From a checkpoint of a small mixture-of-experts model trained on Wikipedia: a variant of Muon for the experts.
Below are experts of layer 3 (counted from 0) of a mixture-of-experts language model. Rows are named router (the router's row for the expert), down (a neuron's output weights, with its number) and show model dimensions 0-223. Each number is 500 + 25 x the weight over its row's rms, rounded and kept within 0 to 999. Numbers have three digits each.
Before each expert's rows: "raises" lists some tokens whose logits its average output raises strongly, later layers aside. This comes from a sample of Wikipedia text that the model never trained on.

# expert 32
raises: "s;", "es;", "i;", "s,", "ensis", "ii"
router:501539480486514499489522488472492501521524520518498510513480473524485513490525511483527471512433459535497521479524550497534497508477532534507480523538484519530477520485518498478481467524511483513524489489503546481450484520489484495518490479519504516514478465488469506442457500522489519537528522469527463489524485509510532484508521546516503539474466446516505478487492524477456508517496468481551506495516486516487483519459491500475513546501534534517500483455453558517511504464452474522523535530457522509482482508557479514503479476524499528508500531522527506522542480472503453517505462473534491496492488471503527526534488490496474484541498476527443499539482465505490517502530
down0:467517508429549514485502500535517499492490509486473455453459480507501515521520489517470436476525521487490486492487502512474504478535543503481480495484546521528527476514535517502537543489530491515529483486495490497454511456473494508496508538486484474502536497516496515509459542513489495484516549509481500540542530540491503494472497545490504522535531483525476556501493510513495540458447498516463514512466504525485497473480520493503502477499522530514489548503508547471496492510507520504547500524488492523513500504476511563493489489468500471503512462484487474473535505496478515499498502484511471472519506483489550487509521512540487486480481503449473496500466496467521513500517
down1:467531466520478535455468517494530498478514490536494482513457529474516509471530517474503504470450509498471483513474506475465522501465510512474512492539567504488500500499532516471513482512481486500486490460481512513476466526505512477473523471518502446511467532530478519485484510533475435538505530492498533492570469511496513521494485487502488510503514500474494498514479509504532518547490470468482492514506499516517513533531543526518503502501503526470480522496481500471529518498499492501501496495486484489477532446463550493474474507551507462518498515476497518519509476480457544489488488468532443480490528454524501479483515507496473529522521477541490530476493486507448514467475
down2:487551479501515502479538527422521493491511493484529534480496540522511469458499491491542522446494474507513506511520448497500465503524480524444485505526479509519510490489520520498515460511460509527502490435465464515476494483504547479504444546508495456525510499512488531475461483462467501503461484479478495472507534523556499493513501496518494503510461511523467467472495506528501514493501513504501497508492499488486492457453522509454408540468492515460502463491465489500510462522510543471479512466541550491479482544525530500476492482529523533504489494532508500540537504470503486501482466462508510481500489503497503509505526499468569490516471472468519527515482523444503475500485
down3:507549488473474495497520493495514482532520488505506545514538473472519455517522540497469544513506502505488486501478546483494469501520468488519480481465559463480534504494526519460499487494512508507456501494530491505505501506519506507495536505501517562516515484529509500507485532507500482477532513514501507505528494546567538469512478498522465538471480453487533508509454503517494524510494563485533478536511516479464524510517548511474470514517488469512479493497505467501533480531475530514471501484508507534468497470492501500452529491504522476508508514475495553517490527527534502528505506457486507484492491517527558472507492428446460532517481524509532496483524519464543458522509
down4:519531504502499481497485519456515494502509494534450519489465503474540523512537521511497486493485504522505499521502441521472528517507496471506486479495516517513521497520506529530530510571497502451486508526511536486527511532475476509501501522498488471517511512488468573486526455473502512489510551499564518534493489480498533508486486563499465504519497554508524485493485494471510531449521479483516537509494500521533517503523492538467489527514515487494493509481482474529505491481511505508571499545458485525505520492522471534563485555491494516457505479505469525469534519495494503496491516487504546469488490517475499495510535539530506514479521490517507495499509537457492527532501
down5:510509465480479473495512459533497454520530517512475533502531489495488539506502499526489504503490501489516496492534459475508529493517548474523495498495484511512477506495509506496513554483520480518505506526482495514470456489553495480507476473530518541492493495509554505500478499520466572518486488507479465490546527500474545474490538527502569487490535502501529464475478501471518482497508484525552530524522486518532522477500489524559482489524509514507522488488441554483518474526440529482483474530487491501525496440498499492502513449532506488482483496509514489525484503487505497468544457468499500494542489519516516498505523528499502504513544511531471495479494487473500506492485
down6:466519481511487513514476495472486493480461519495539534488499531518497535530506514426550457516504503515487505473487535546519483489514464535566496476498479501450535519482530474452451485505476512507497501461494472496531535477475592504558502493553515518517470504472508500546495531485520505484492499496495505476457468469487523511493488538521509497532495544463522502508453492481489477503495523474461492511505514520495539489513488477534517518456545465537490483549474412453509516480472493527524492520513529482472519449483464505512502508470519528506519511521509523533543511519505515493512498526500484528562495490494511508510468522511502466471520491523532491479474524509516512512471
down7:527533448461483480501547510521499526526537534502506526492501499519533473475494506517484501504495499484504486503540501512495566468505483519535491505469466502519434531505568487475490478511503520488512490489486485506479482478487462552543550515510515524500519486499515513452487548531522522518534521510485488518483518514480453496521481472507517520525473500523499514486503506458487510456466505541488484457478487486502490511521471472498453514514508533546528511485513492507468547540520506517503473527475512523513480541501485553479492466505505525490489512463528470483519535507500495503457490502521514501470498476486540483494495470445499473539500548506478503505543509486518504500479
down8:452521489533495502474501550505496484522462489541492537456497486442503468580503458464452460506521524501511490492525512486515481488539452559492496530528508490501510449464493507503483521520479495535480484479516486477514533498480454464465488484517476484481490452524497513464459510481543479515469511515523517517472478511520473461460493531495501520496470499511513510539475484456479484470525462544516526509522479483489508532516490496473463507485487471496503478508519524487538520473538516466490520485517484486490498547487547493514537503498502533532548525536435544525537488453462442517544534429500498466493460481467470516481494491481492495524492485553523500492496485507526483468512
down9:476491480513552520539468500452554483504473561521495455449537515484487493541492497475458488475519481506479458479487503490520519483500522510538500488504532469499471530466518539503468465522495470488504516532503495457463551495507512532516535489528482496473494514453487489510507470484511486538479525513478447508513520482513497531487455498502464494532497492467526471492527477446483473479476505519427530506497487521509532492516515453512492496474507487502510510519488480493502525521494515494481415501477498471533505498510536530541485465459535475512530480491485508514468500504471534549521482485482493495521468467499483456529534508466482493460493542488512475521492505476511512496551
down10:526479493553526545513530521541503472516485546511480469507499512528553486483505502522513520491549492511487491512515486514531524507458486483498438508507528509515516499528533503492500454457496503483504477542511512496478551502568504527538490446511485491500505454530493524484506484509568536532509497533482517500492495480473462494510474495521506478465459523501516501512507508483490464494514536520501485467528533498521498510521483533500515493522478499553501509504508501509529517518534481479478488518494457489499513474497489506542518500479523519510481504505496490489467520475477540506518529461483494490523483509553480499535513486486503459475526528479529501540462498449507519502520
down11:434499509543472507493460498478503480496496474487502530463545486543522530546489479489481484438481502480514506496550455509532524440527492495540496536480483550481477537516497531512476535487520518520504479484526492493536472493548467473498486475523495500504508471503508489518443535497522488522496505466488446495485528499502462511547506491510495521516505517490535531499528559504509476507483482490480534459486504486537499471468500511485516476519535515518511536526510528476452490526478549480492523536470448471533495569510506485495510507526492530496498489535535498503468465503500552504486515456536529470498489566498495504515546531474523512496491476498479479491522498516487485507488
down12:506493536479514478507508512547502509507503541459511515520483501489467487554480516503457491486495494465478494481527499480455504445482546492513476487502506508542443502547519530503527484468497523493538493439505506531485494507480439511500531483520530521499497502458557492529514483491481492488500482518487466489499583543482472511506521450571514530464529484517480497505542468514498542509483487490491491521506508476460525519492496504521496526476510515519486493451495520514528508511490440482543506481502442530492497512520501530529492495483508478527469519483534509521515488528450509513496429484467471494508489531490486509476505498511500498522507508492477510487525490496508498472494
down13:494520519530527507508491503497524506516474478530495471479501449503501492504516547465466479491537463486511531453485466497494488506451514478487527507517512481502513431553512484475529468528510469437474451481525492482487484484503480479518490463491504469485485523476518490481489538474516480463542489540487488476520511517483447459498508486503472490549531488511461471513484487526493522508455466464479494500505480511457487540505482481475507508476474500506520579476524527495515498505545476508506478541520472507490512532560512534528477522488509511519483490506495515458483507496512503509543543513509521497510523517490488564506505540512466492498492527524478517497449510498527497505510
down14:488476511449490504498530500506508476476533520501511486499479564507525507494471515504509547494516519513520497520508532539488504521511518464485465502469497456532478553477517476487482436489526521495496485490511524518496508544471482512537516492492537516504515517494509496479532512545514538499472505534554495506566481552506507504493469487515493476557539450485501544492484502503528449509512480488514523517480485480506519498500513495532446489482512513472492499506519501473503516510491493488517514542476499515487453512484487499490482529503469514539521492484508511510451494513522528523494538523463493545508486479469515479490565506492472468509523491522521492487531526445518495470507
down15:489502518505546519522525477515527485492450503481528536512500495518505492512534523523558493503479471446503475519537459471487490506475508560500469509508542513503490504538487493480524535540497527499535500444530546472483558487539519530478458495514523515541457491512524515489510558469540489482465509501528497442490480479502489512502477504503484446471497461513498502431530478481495474431468504546505495548480470511496507518480535520456515504560488481451541493491513524529505492498497511538462510519533506546508499495460515520450502473481499518500484504527504516490496518499523517518490513512481495481509524510495499511478534447515516483461497456518505498507517535492510504491486
down16:469402543514492487499506502533472510527483497491535490473509521489509487507511518480505476517474466509527471569496472550510434502559577541484510471490521492447473465499504472501479536549477478498504503467506485511512498490480463504508488495525527492503497506503482539522468513513463484494502465480519525495510503542508475495508512490517525527485504501498520532498510495519519492489491484476509500538517449520489484490463518440538502533523482509481485500487501501495474453549501478492458564492495499492496501533581502500532456510491475474477506507490513484496535501512507488545502493500517537479470480493503528490476488444483518480551504490510481480472512484508482474491492
down17:530525537476521457477543530513475462481450491509513516529474462463491559474495485491471458517510487493532503541508514468512501536498483458466514496466519509515564505503555474472493507492487480483487514473547488480511476507494476459466492488489489472500492495470479498494527513485458487497484485518441514473465498483493534469547510496501488554505471543548496488455509465522509503524505530535556535516575494498517508507524493491477483493492490497479457562487532493458509473486495500535498478468494490483470478499490481499520498500461525485458470500462519499469474512505523501505474496536546499501490474486509489495479533488497491478477444486503470464488488522513504514505483
down18:508485499462472492482500482507477531497502505488461480549440500493544525443502549519486486479469509517513513474519538522504523500457534506498488498546475490474513483511472479535508495507522493514460476489522486524484495540517534510516527457499515516536496501487469521497497460505492472489548469507526503503525498448515499479507445551476503485508496524496452527481538496504519519513489536475496518515540516518497494496501485494512478508489471547481512501504500502446469472545473513480451490455501468479526465490445464485465503466518507535492488486494511529518487485532456506458526495510489502549468518565458515506503552463514493520515521505498513522495506537487557521498489
down19:508519522483520497510451502469490526456539537469479478495459491488465479504479463507474469475474504496484514494485510522516483498468469507524511517499529524487529501482498487519501518484516495516518504483459486477524532511507541486496495516487540507507501525480522487472484499487522480497498521539485494547513508475478461491505508506489487472512525508544541490495514503509502526482493481468500541543505486505514524452489476586473527512510460485519524518480503495474454503503526537465499506505479411521498452508543499472550499506463461539494485534535507502489537502469516495513523491427505511458545442501502473507537442468487487491518506541517529544484484500506505497509494
down20:517511569451532484483522505514524545499499459488526509499485500490569542521486512497504486504493508503475469495477473479506473486494513500490496492531457549494498503505525488502429463528474484449474525518542491476498539513504481504492502508478521473481465511513510534527458476508528492472520512502540520510460526460533477518526495479472474513479480528489464510540492491512477460503482478509499538526465539506506497524532497508497553499487496475516508536510542491523499514515496452515494500486559516450532491534503508476500459498512490498509533523488518504530481513497467499471479487472523556510516539486473507521481470512575523518528511530539487499496502464479494480475497
down21:450491518517490444518554530487472481540510493504504532485521488512490518504485530510490542502488514500533488465524524446527488519522511548578489520567497500485504491487499526525486463514521490505519512502511506521532514520529486494506502514504526533514510501552488512537508515448549532510506551501522508514525483454480467460493540506480533495504472491498478499499561496531484453462489522549476494467486549470502523485520477477512491509516514512501496544509540489494456514497494502511502480535528516510467522503499475548545520458470507498490494511539501491529476515486455495479509480480479518537490498472481511508490472520485517460510556520527517525508475559490463468494482
down22:482481474485523457498486502469494453497521507516494489534488514474488513525525517478476460466534509464521496443495509499466469504473487530535524511494500462528511515474510488505501515508494489517480503515540476504466481516507518494513440467530499460495460557535511509455493529477460468518512517524533471499524483480486491521493502437515520533484510510545510499493467508511465501516530471512461538519550509525494526459506508465507523479501478478496476510461474557445523506518554515466496510463477505536455465505512521523513518549466494510497542445507465540567482466467530538532490524478511486477520501486496512525478472513482472514510447481532521521487516500466487510515505
down23:499463520432500463511504468509538492517492493505507507511480503470494546514493444563521488490525506497512484503544477524487520512491513482533459482535481482512493487488504475515488497504488505523501492509506485542501481479491515519534436539531521505526521537504530465526528461529503511452444511435511556510517466504520503550504486490529537495490505497492503513561521452517494491505502500500500550494481463537505475529452504501528493506506483494461517492504526519482509447516510489498528451520476500478514531505528484501493493536492457462496469491528483481503521497495450462464467500533507502486489509499563477497459494526442524450463498522510542512498497472492511480490490
down24:519547484530464465522533516515517487512529558513478531474493471526528511477537515522531539508480505527469512492530481472539487484548501516573542520520484487508531517501488487507490513503508551517468468492532537477490494498540526552472491504502522529494505514519497527468510552495521506563493521548535488508485491532489508570485501511535510507482469488478473503439507528493486497501467461503463486523484512524537536481513518518444453464505493495519488491489505501468466516497502534468444471522512503495500450450523532496487481483518497533532471502474529513537514529445500525490513447482519530514546530456496484477496507468538467504481505479491497517518500541499493502500483
down25:503475491509527511472515525509515453502529471459497503519524532529460544496463515485467489476504512457474488520523485513489500468485462482436507493486432515450507508488511514515524551495485529528525500499510479513501493509483494484513496480520467490516471504504475521509482467465479512529461498526505536540532495519508473465542517525484520499437556450496508493491522470480523503493496499508483500530482511488510514432517555513517556502519518537490496459496497513537445502480495514433474510492527470539535504506471452501491502499479469505541442563489535528488502467507467492465517501467504512485428461534538474516486504492504489493534481465520473505479472478515484519513483
down26:499515561572504498491542460486529485505513521509510440481479518497492425490502547532526477503472535492476484496486484481522502567483468498490487524472457491482534496527412520528478461558511512471494511483443533491482482470485448479527506464514524488482471456471534501484500496537482502524495490470514475520488494502479498502485513461508449470507499456464510497482475503464520494461482533487505472525504502495474523495500521518459478475486530494498489485485516490481488495491532467520525490464551498527534480510544495465503534479513504479490535506485489505492520502494490511519472570525528535503484482524487497505511501458500469526457516527504482491477511416503496518488486
down27:471540494508456515513478502474497524467494536528519484478514512450498471507532500473491493513537514477523468480506506503516494491497515520452482527496513498453479510504495478459472508487496446530510496519479519516492514514494518456503513500465507465502458479500538470485510529546531524484540502489473541492498502561488477496510503517504471511478463431490465460494487539495521471512506493553483474465549526559507538550534510475476501467520495481480481505523505493469563498498511482448533485520537493554478515491484487520503466486457443529507548529499524482465517495532478503488534524484490521503495508488501491476507479487497519493484498510504515487510526480510469484521490
down28:484495485499522495500485542475471516553503470490529498513538498492504521494485476479482494499526481511510530493488531486505481514511461503538534508507547524530508501487519526505524517472487519482485503496510500493505477499516489485542470516484545446502498486498501481452533524461511470507499491514460516504461465542544513518476487525503482542512538515526475512510551533512486527481480514517527535461498463496496503490544466518461481492496512486485496520475504498477516530486542559474507478534526512512532469503460525504508453488501514462503518498450519538507533545509537509428513525507524508461561509481508518493518479523495508498503494513545524507503473503530480489530489
down29:484481483527496493463558495501500525506493506487491508529512544550510485507507517505470504512492503532513478502509530509520469514504508538489542522490498521484458453514470520474505503551498512524514577482504505529534560458527537468475475467511505468517507472540547518477495481503539484508499498528523484470515549472495506468566536431501544481504492519510458478502511510485489484490476547511506468491543519471504483519547501485494554536503465440488492474461450473492466489459502484478497479499468471521560545506478504489511511475528496476508537538467542507520491494474476512478458553491513511518556536496478484479521514504581532490513462486498488517529528516463551519485512
down30:496538502490517521471510457537551522518498488490519489491501492480560496497499520471500480540559482516506509513474497503530498485547490494479499500494499468526535488503498532476496492496485503509505527522478514508531464493540534506468512565493500501508524483556537487468478551508502482532440498498494474434536468489451441515489452492565530497466522504507469476481574507484492520501423515519508480453486497503468519512508505545511473487533474473470483495465504500469488469516505514464469525514497503479552483466533487508483522515487503518497476493516470531476514546508487515468501492509467480507520562520468521503524472476484492526502492517491502486504505503487557468522491
down31:507471533495507479512524544511465509498445481474479463473498508474480505515516482499529478466526511499528516536507457466491501477495476501493504485564412515555482506502522518496482481502446518527475502498559497522497504497477496481501492468463527505514476467521529553487528480540503472524461502464483520521516505490494512461514473481507493512539515477483507492562502504474504517506470460501457496481550514504473489512493521432495548524490488488538490501496474485488455501481503449479531455462489475488468515547507473517516495480502464527492462545507492405507547439506484506511473510527511490520465525535486547496484498505480515495484481483507530518471493536493508527514498
down32:514487483508498519500464481516530536493507512505508478492544495468455513479484487477481516513499509545494469483514447517506478461537506553503482502481488518542521488529487489493527481515536511476526505459529500464479486514493485503543503525510496489470498542520509455493456520491525465522511492468489492507588530507527513499500532486533529510487533557503555491526557490496509504464541516464451456542536514493501477493524499491529533503537524447496517453520524536503493523476498481508499467496483469499439482509481499479496488487483483512510493463496497500475467501492494495495489458497535497528510467509459522491513485495493545524509486512484487492473484522544457473543509
down33:490477520489523475483512443529481492482461509501505498529515481513497496529441467513475518510493491498512492515491539512494501451504482512494481508477490494494507494541505509487480493490532494505506494478491490527500476510474458500497530480469505490481542476514514523465511480510512499478526518459500525507493459481462475510520523532521486477499525500516495499532497506471493496519496492540501519464480452478516443526510522474504493489524490521561473486487530514501485477488469486501538466467536501500506502509504494523489518461535510517498502506489491495529498507515496542483506501544505447522520472544423533516508536509501545522524482523524533480520527507461507510531492
down34:489478523504475498570496492484478540522496497500498489491563537529464493470501519512489527491494493469516471467525534480495474540476509537499504489486510556491530485482534550473511479513529504465485534495521546509543496524500530443519523471490528515510520467544527492467514555494506462519454506552478547508534479508531440537526496478481459503504500487559499534517482495493486524465550503496487441445486540507494500485480530477469502494532501478513486468484539497508480468520506515530534502516485489480512526521470503508487477536486501509477537480496504497475511482473515489471512516523505511501448512520451487503511481526517463530495469481480468502483528526498498500556495
down35:502538489522471520499433489498501480487488482526486502505513502505538552524508461482504490526496500526522480517508480512519492483492502498509481515521497520490512465519507504514439519455515493520477550509482492549478500515518531503523472490479566479456488535516567506500494531526500499499476531519530511513548475449452529459475503478486547469462490500516514509473436513504514504526471477522514463494524476466578493508462492497506493550489530526467503472501487496494498511502494517487473523451474475540491519552481509509495445492481460517501502513505537511542523498535509522537451478502519528494524509521477500532515540517534470477504514497436483513510497457522479478495486
down36:462542468468502485506522490479498530477531492511473488541495504517530479506472485504518482550564495464501494464487528504469542525522478494504490504510520531566519496551534510468508452527479480518487523491527508478540522456508474510550566502485497501490484561539459542482518491509548486471534492464469489512545491516495463515529527511467463500515487477509509519510524472511496504494485493522522460478525509474475516519542478479509505477534496570494513527500490521519542511507485525532495515468491537520464483482537486461479492512479471510518489481465481488512483489499545514480490499486459514505508524508488529484481510484499489507513514532520504511503421538491530510481505
down37:522501505472539475497506507548488458542548530492495481474480536479485523489522522502495524466504499524503515471488475520498518489428528459526474515516482507482543494516483521483479490519510496495514489528466482482505530520512498511468518469522513477513497540508527526542501498480491529458483487485465463519511524549488533498486484472463531488441487461502492472490518502523453467501483524512516503480458508491511473514465511529446479515510470548518520513482526480494514482506510495476470554529473488539522500459500454537498480507575446507490513524535512489526475496520506491488475481465508483524517465496494479501498542503480478540456523488437478492481525522488542471508487
down38:491502511505486549500485491485461490531518521482516503498518523497471502530481481481528496492524501496489536430525540542458442486511515485521481502492461494480468499521463450515501502478530511472502472521505474537480533507548524506521507512545510507512500490502505469503521486489445502479466492530524521467502518497508510530526551497515483526544463534525501455494492478517488534486406483483479482474511474534518510544460547505502500519504502514533495468515512433498552523489465488500524500493501477450458497471516500483482488478508498527479495455536497528512519500509498497537528554468522458501469478497517492529502461550505496511502490490475520539473493489475497436528478
down39:552474450466490492497531555517489593523511514507534461512508486513498494512502493559505490479498535485494490497507511526482464478477487500536505505519449503494496470510480476522460555469518505509511493512526484520531563476509480499482498484490508481502467517514520491518510470486501538512470488504498467540526529504469513530486521478467509528464512516493524515504486479489477494514530478506512505441461489485491489486484489493532530509544518516484507468452489536480513500517481527473500459492493527467513536533505527482535481522447532503495512526503504512530459481507536484472508518496470520472512463499492522513497463524464467480512503468477509552492521520477516520499497
down40:453504528534505522490516468546485517489540504495494549486504525527528524483543529526473521504516515517486508494513485517528489489523487511535525500523527496463505514503523498453500453531464570497489514478510493486523511469520475514508466461477492491515516454484533487486503508469499503484489501532506457429507463451430527551487482497536531477477478563503494436545486482471504520530516527553498524413532575516528486440483496497478534502527488500509525522495460526490488492443505538507518498481518490461506516524493504522472491479468498483522501507483487486478484489444519525487495515495497515508484490494462470485542510482496492501471504510533469468505499464562548496463503
down41:480477500494459470484527468451501515484456492512486519502511494487528473445510457540545455543481523503511478451513498480509473474485494473487490511516459482527530477505490478515478445517510503488452542508480504492534480519478555501516542499468534561488473538483528517495515509469468502488495524500487507490510504505525447540538488520512469486516482501474496533522497482517528538495547521525484514477506599489481457501502562513472482509509497522483474504526538472462489494525504478545528536466494480521532445505501518494462491480524507518495486490499515506481536503504467518522463500529519478510513516535512506496480506490516523484492516550479484491516518593494516494485494
down42:488503480527470479462530536522464565494519502516498539540543514517487494469497454498476488482513472503521537504486479554533519483502482496516486508471526551505488492483503550505461504525525546487455490500526483513509554521511498523520488492519526509463510460489495509502499554503562500545474463481466531494476479485538472487515498500473524500491452478518456488496500532484504489482516494528526479469514475520507513546478453502547479459462444479506490498482508511508514454487493471481505519478529543502468518508495510502521509475529549471460519501460507472530523511547514492502506519496453482482556517493482507552522514463476443507504468502498516524475512481477529492525487
down43:512480485522535505495530522537451449516481455483491515482501479487519497489521489480548518539503501458479497445503489490479470467531489557513541526492520532539473530524457494536480506515534498463476567520551501480479496547486493534518456517480487467502485497539479501504464537466511520493476481530531499509487530491530484528502506518493508512544466502512451490512493472521461514489526502538533531509472481478546511530512512497499486471519480480496508515464512490478487501496533503482475495527535530477479498551514522480535572488482477502462478536513493474424482487483495508484474471464504508492473499555465465505517470543509477500487525533497545519507473542468496498487505
down44:516490505546490453454499516517467459495476527491458476531481483451508530503527500504500514565486498495522512502535495519507514551505506494469534505487459484497491520492465494487476521476497484519537480507520505507495502499510479482500464582499493468509482478507539502497543497532462501480506516474486486491514539508487533523498485489493518538460506519507477539465508544496502507485477477526507460523506538522528467519525486485514496489502478491469492491483514515521475489515527505521506463524501495541488531439497513501479524541433495473491495547461482465493501463477523500521487514502477484465516487502466501522509503484470499541476499516484487446515509453483556468500494
down45:511542519475471505493481476513482517516473520498512538485502534502541492521490513491467495518497521497535501504492515497498501533499465528492485496472508487504488475518493526475514525484515498497500528544527486486473491500488458548479462465507504518497504531556448458515529514515542551453537505482435513477504513506485511545508539505502504508507512470503507498472533525493484502517511520512498524484537564499497528487518506484518450529522514504499454495492530513548490493497523509498544520536513475517471499492488530519481522505472513485500533480497502515479479534498489522501531478490483470473507482517529506454463504474466488525490519560533478538480518495513486536543485
down46:519505490501549490491513521537540530538486502513474479506491500523463456551504494490464465508528507465487491527508490506491516494504475491506496513486487488537483484529508496496527483437482496470530492498532490522491470505448486513489489480459459476522528559479478477469474486538481513526495472508458466514490492514471493430509527510431475498485513515527504490496520454526494531485488488522512548505521505511506493510454478493498551525503516508528548494478484500500512552491490503518503505503511520482499521535457487509558496537476456442489502499530470500530486490516516499517508485484521435496483499508510524496481482518469508473508507508482540490477518491504536515495478
down47:488497478485499530506486479504467505501475509467504519493505492487462530472514528480521472497470513503481489495453509500498512518526488480516508474502477493489510476524531523497402501493509470480484548489494491479508455524507506463500441473499532503541507465476479492463524512486476515467501500493541540526460480448517451514523498519467504524479500518486481514526492517462502497496538483509450493463491516510493486522528436488487537507513481523480497538493533482472489486499543482509550557501513479492503507466490531488541479498498511487481474480497524498453543537482469494474486581491479470524488485517511519512470526545507538473443525487525545482508503524515472508520512
down48:530450484463485534503557521471491505513580495507493498485475525516496535508479544475529522487480495488514510485500519503511483504514517494493471515488510505543516484465484548471513501528455516486513493511478534533469459513525528497480486528494534493502532519485497469522509504519497528518517494505507508486505499479474535444504501479506560477497517425504512470487501495453510514523465504486506504527469498506540503512512443493542463487521498489486496463534481560504458508489544494506442537509517518517537494476449505484502530508519459491542500536519509534490519527496497510518518493534499455486489479497493466508503506506537492524493509490550484503514508461552513510523520
down49:527496487486480537516459494513512465504442534462500494514450502498524516506479471528481488485504498464508500525534508493461492497545477496531504500488587463513461520485489465508540482496489442510502509510512509505471470509560472516524504501502545521518470493487521546510473496503477549522506482467508454449486500537487509505523508496501486428494503515499521495470520525513521487540466499501461501516492512479463505482494502470493519517516502520533481505486471539467545485488480510503517513503472493529521450471499537498495500462485500477492481506449506486494508522527527497499481509466520472472524508492534507530480487505464523503495487507499524479461527502481486556459514
down50:488491502566485474453505458485474512502499468527461526495503492491493477489485550513509526517508513536528510514504480475476496474524515491477512484535507503514535511528481456494480512528470470541511521515444480533529486520488507501518553522504480502461505529529551486511460566518447478503519483462538503523467485490537479525519435518561473513514493531462515535486470496529550493487496480471475497512494551552446459514530514485484480504475472540492492514508492487479477496500492508493549505461520526499530482536500497491488494505557498492482516520498480510485538562515500521490493499547512502480476496480509498462489517548518543469519510549483505455496525496530484497499497
down51:477517495485493507493461503487559495506517515529499499485464522506452500464494500560489479522495510500445505479507489478475537540483526515528521532515525515451531508500520471482498510440492460475515534461471492473545479559485523503536522511515481460495528516505562505521510527509483499496500501487502433468504544507470526497500520488509500517508498508487518495527507531487507503487569503471560467513476476470508521496480499431512560528465516492501470479535479541503471472479480466468477528469507544441524521474493513493474498526520523475507499518448487488492488464482513483485459507487483519519491477492476508507483478470462510500532481485484524491496517455502527485486492
down52:467462434528508525490547513491507492501515531475549473541488527499510537567481510566479469460486506522469531497496512470485493493492523519492539513520529494530541460469534529514500552541513504499479504501516464471475509480503466531522510501547480526492498516475520499479479496522527499510500502503532495497509519510510506512542533469529504479484503527468530499483529529509529502500482475474506514488488475520520471501477516460530474483490505498476486492520491503483563531485486542509517484434498555504511489520472477478483479463538503545531467459472521459554502496493507508546483453488532507460554541479497450487490489456478528542518430485486530523473542462475521522502484
down53:495507549489502513504482473482472516504502525490506502517475519539511538533509456471501518504499508502502500504429495485481515458474479486505477468502488501507498550492464533498497517501530489482499483498524474502524527499514500508524485526522479523526501516548551472484469518475501521482491525496476544529514482477505417498484478478527432493478507504516502504503503500508529509515536498511499534517485476464467487514517500503496492474492485493517507509494526526507494462474538474504510494505507459506459475474538520487511505559520520484503458448472515499494524498529532545548498534467472433507473489478474435517488520460487488490500455564541516502501490494514506455497509
down54:528503515543509538527491471479490433493519488550526518530464490498545528469514492500518515534501509505496513514510520449522496468482530459470493507509531483486508509472560451481489461499486513517511554517524511555477483517513519513475523460501486513476486477467503469438500463502530510512500515459516524512508461516476545477472503484516501500515469524487493479477504504497504460489509518523469445491524552502497464479456456494497528527493516539534512479476508504538513524503494525532516527512485524490534512517496494527500467530513517494508481495546531508479457492491537539517509552542479506487492498488514496463481474485523536485437530482489503514477501488470483501462516
down55:545409516501497451472570483515491478519518488492470487485485500453519502447537468517512522511469505484507500534512474498500519535519483523518491481486538481510503478480483487540496463505488510473509453494465472486527508494491462480493519526507492527523473454522450495496502449514526553512487497509513503539534530535527519511533522481516503473498504450493528507500494521507532483513526493491493497526523512560554520489512533503503512460514463510506508482521471549501515533503472505493543545464529550503492521519476486476478494468538530491541542520495520510561527507544484469486527500484509532530490496523475502501474528497530495525522523458500531455486501508535493502516530
down56:545528537487488475468521472502555502505543497526523511468445496522505505485492536507517517472482521514493503482525495479505503529491483501503477481419519502503525502519494531528487518486505447511495552514499515499506482516468504484536536529490499505505489486528449480500461481538505535484486504532510495486476535456480470492500478440507487515468520533488442490507508478495480446495506519446481485534476476526474502503440496500465463511508534463474481469509515509498489514500499472491492492480498500507524494473562516487528503490514486505543520472531484497547500538482483497483496515462449481492475490504468516497485493489509506508493528442505474515513516530523488526443520
down57:486520519504456548501480508511513454513562492466491464503532487519517479488496507503503519550506487487495505525462476544506520473515479482520527490503540472507515495464493529487505527519502536484507474529520522441548543515544475516503507465481495559492530460498474487507521485531484484510504531475537492483459496485521507495507497507523501543500510486495461507568533530494511513455493492545469474474525497497508516454526503484513468421500503515480456507513474520482484512528495487492544499498458496486540486561559488510549509470525459499482531486504447499535478496509476539509517450482486498484499489476458485515521519526507494513546490511495503488498460452482503496509517
down58:531562507520496439527440481497477505476495461478464494492478472495498521541470496502498498539505477524522482460516556461525506514493511482523500516494507499489508523464520560491482472521506504486524497572455514508471480535503479508509503500484526524538512531482504524501496518537492479447491485539514495523499491505499513507498507473488522508486515519523506505445518496548488530523500498493530516496512505495507556551503520488522476474490508534476512482456513503500492479495443510487507485534494509499493507493544488516522501493514443475535522492547504498497466531485477433535521511532470495472499477488574500504472482442459492490466492539475461450501485500480534505535488
down59:478471482500496542464503519466473498462510513505453494530546497496476518479514492494461509508464485473487500499445484560521449514510502477549496529490467506485521559511514487466534512534527494515527531477487481464468514489531511510443464514486522545519499516483506551510521508473545490499485515472510532502483514479468545453510456516523504469525488537491484528485556524488501484516529486509532476488516514484525494455487469502511524499507505503499534476532509500508457534502502464457485462438546475533489492500427509449515456492503465521541471497511507489524496518502506513487491491447467496542525497521464506511492448471501495486480503513543494493504510524473457467467465
down60:494515475548526480509478482431491522457510466490481442508522508488477529531544500491508466540507492515494480500503484490495526461484522518484490514512515503470520527567504458489491534491424485480501470501512446496486514513489528474482543509517500479498495478496534548501516512490552452512534511529516449484497484445529449487465492457507498472549487550520456491551492414450519522504541462487460477504503533513478519485512507471498549521477500460511521508500516524492471499488488469475532467505485549481522524459505508456513534488475511494459460511509537487507521500485503488462461489500478509526507506539456506505513467491521495473494478477540473504519457499513518505505502
down61:510531510513506492499511539486496563509491494466517548493492512535488482491493482545515508519521471500515527499503502462471464508486508503517534485511501478483528510579483431501463526486482509516490518458538479538506490524488532470534459462479512527514466526500512474476506511486488509479484492491528513456547459522547441528509510514545463498514475505473450484494525505508501484523464505487459494458472546515473484503521482448495515536564477557468493464461489491508487517477498448451530508507492536494489520514499538520512461520492491534507443518537476507504541537468544466500505500534456455488492551501483491491500541517511504486499489565496462520486492473527548486511495
down62:520475538514460497468488508454489463494493509504477507529489522513529453480514500493498508508540491486486501497502520477504490442494511463490497474509488506497524491461585468470454533508524504479444527508494491518500502492469459520515495512454520483525539500515499476520575451523471505501521467478482543513493455459523504511510470457494501529495503493470523520497523488515464488494516508482488509508519485494523510487525452567452532496490478501518499521481516464517453480437532488523493484477489475502489484552488392472481518510489522530503535538501497463489500540506494503501433540506514560523481527527496484506487520524488533491489480518470543492516514469552527492516526